From a checkpoint of a small mixture-of-experts model trained on Wikipedia.
Size: 14 layers, vocabulary 8192.
Experts: 32 experts in each of 14 layers, a shared expert of 64 neurons.
Training: 335M tokens, 10224 steps.
Below are experts of layer 3 (counted from 0) of a mixture-of-experts language model. Rows are named router (the router's row for the expert) and show model dimensions 96-143. Each number is 200 + 20 x the weight over its row's rms, rounded and kept within 0 to 999.
After each expert's rows: "comes after" lists some tokens at least twice as common just before its tokens as in all text. This comes from a sample of Wikipedia text that the model never trained on. Tokens count by the router's weight.

# expert 9
router,206,237,150,177,184,183,191,218,231,207,204,224,227,211,197,204,186,226,209,183,228,206,201,181,220,202,200,207,174,177,190,210,191,189,206,191,220,202,191,202,167,186,200,200,203,191,218,211
comes after: " ", " the", " (", " a", ":", " \""

# expert 6
router,163,209,186,242,192,200,226,210,217,213,176,186,218,222,183,202,217,211,200,217,166,182,150,183,190,188,201,229,182,195,203,226,193,231,232,159,202,224,153,196,236,183,174,194,201,201,275,231
comes after: "\n", "0", "3", ")", "4", "6"

# expert 1
router,147,180,212,217,202,217,260,185,209,189,235,185,217,221,219,191,187,195,219,180,184,212,220,164,174,198,185,183,183,207,205,212,217,190,212,228,205,231,161,234,200,183,202,195,207,231,255,171
comes after: "\n", ")", "\"", "%", " —", " at"

# expert 22
router,162,203,234,222,187,211,180,193,168,201,222,199,197,192,212,193,225,217,172,191,199,202,203,223,197,207,181,166,191,185,178,247,196,206,157,198,215,233,199,179,185,184,223,178,203,198,231,219
comes after: "\n", "-", "|", "==", " is", "S"

# expert 26
router,247,243,197,221,198,204,205,183,242,186,208,190,171,156,228,194,197,196,215,218,225,206,183,195,196,238,229,185,234,181,212,229,203,185,197,237,201,175,258,210,170,196,184,212,207,190,207,188
comes after: " the", " of", " a", " in", " The", " to"

# expert 11
router,188,205,193,212,203,199,205,203,203,227,229,196,218,195,230,200,229,172,204,220,219,178,224,191,210,197,224,184,186,231,183,224,169,204,192,218,184,205,229,179,183,200,186,183,204,227,183,185
comes after: " ", "1", "2", "0", "9", "–"

# expert 20
router,141,168,213,194,177,168,192,221,209,199,174,190,207,233,200,193,192,198,180,216,179,185,182,181,218,157,222,214,185,215,214,185,239,189,179,190,214,216,201,194,172,208,175,209,199,195,192,249
comes after: "\n", " |", ")", "|", " A", " In"

# expert 7
router,209,177,229,229,217,214,189,221,187,181,183,215,166,156,171,195,234,226,194,175,180,178,227,213,211,207,184,207,210,150,194,219,174,179,218,180,212,199,160,215,220,249,248,199,200,186,222,212
comes after: ".", "\n", " was", "==", " is", ")"

# expert 24
router,192,221,232,195,180,199,168,182,255,234,233,197,194,213,225,184,179,268,195,193,205,192,182,203,184,192,238,193,197,206,158,206,192,181,173,213,183,187,166,188,157,192,236,172,207,194,220,197
comes after: " the", "9", "-", " The", "'", " \""

# expert 4
router,179,198,197,199,197,187,169,204,189,169,217,195,215,218,208,206,180,205,225,201,179,194,184,181,246,163,224,199,180,174,190,255,163,212,234,214,167,206,168,217,214,164,186,200,195,209,211,198
comes after: "2", "1", "0", "9", "3", "4"

# expert 21
router,185,223,200,227,198,236,221,210,203,186,205,234,206,200,190,191,219,221,229,241,150,185,220,216,209,169,175,193,204,218,237,214,178,215,215,182,203,225,207,168,211,196,219,189,206,225,239,204
comes after: " |", " ", "|", "-", ":", " ("

# expert 3
router,218,190,173,216,197,225,173,229,193,236,170,222,231,168,217,208,240,164,214,197,196,203,225,177,228,199,183,202,169,210,208,211,171,225,234,207,208,203,207,195,191,194,209,189,200,192,198,207
comes after: " ", "1", "2", " (", "–", ";"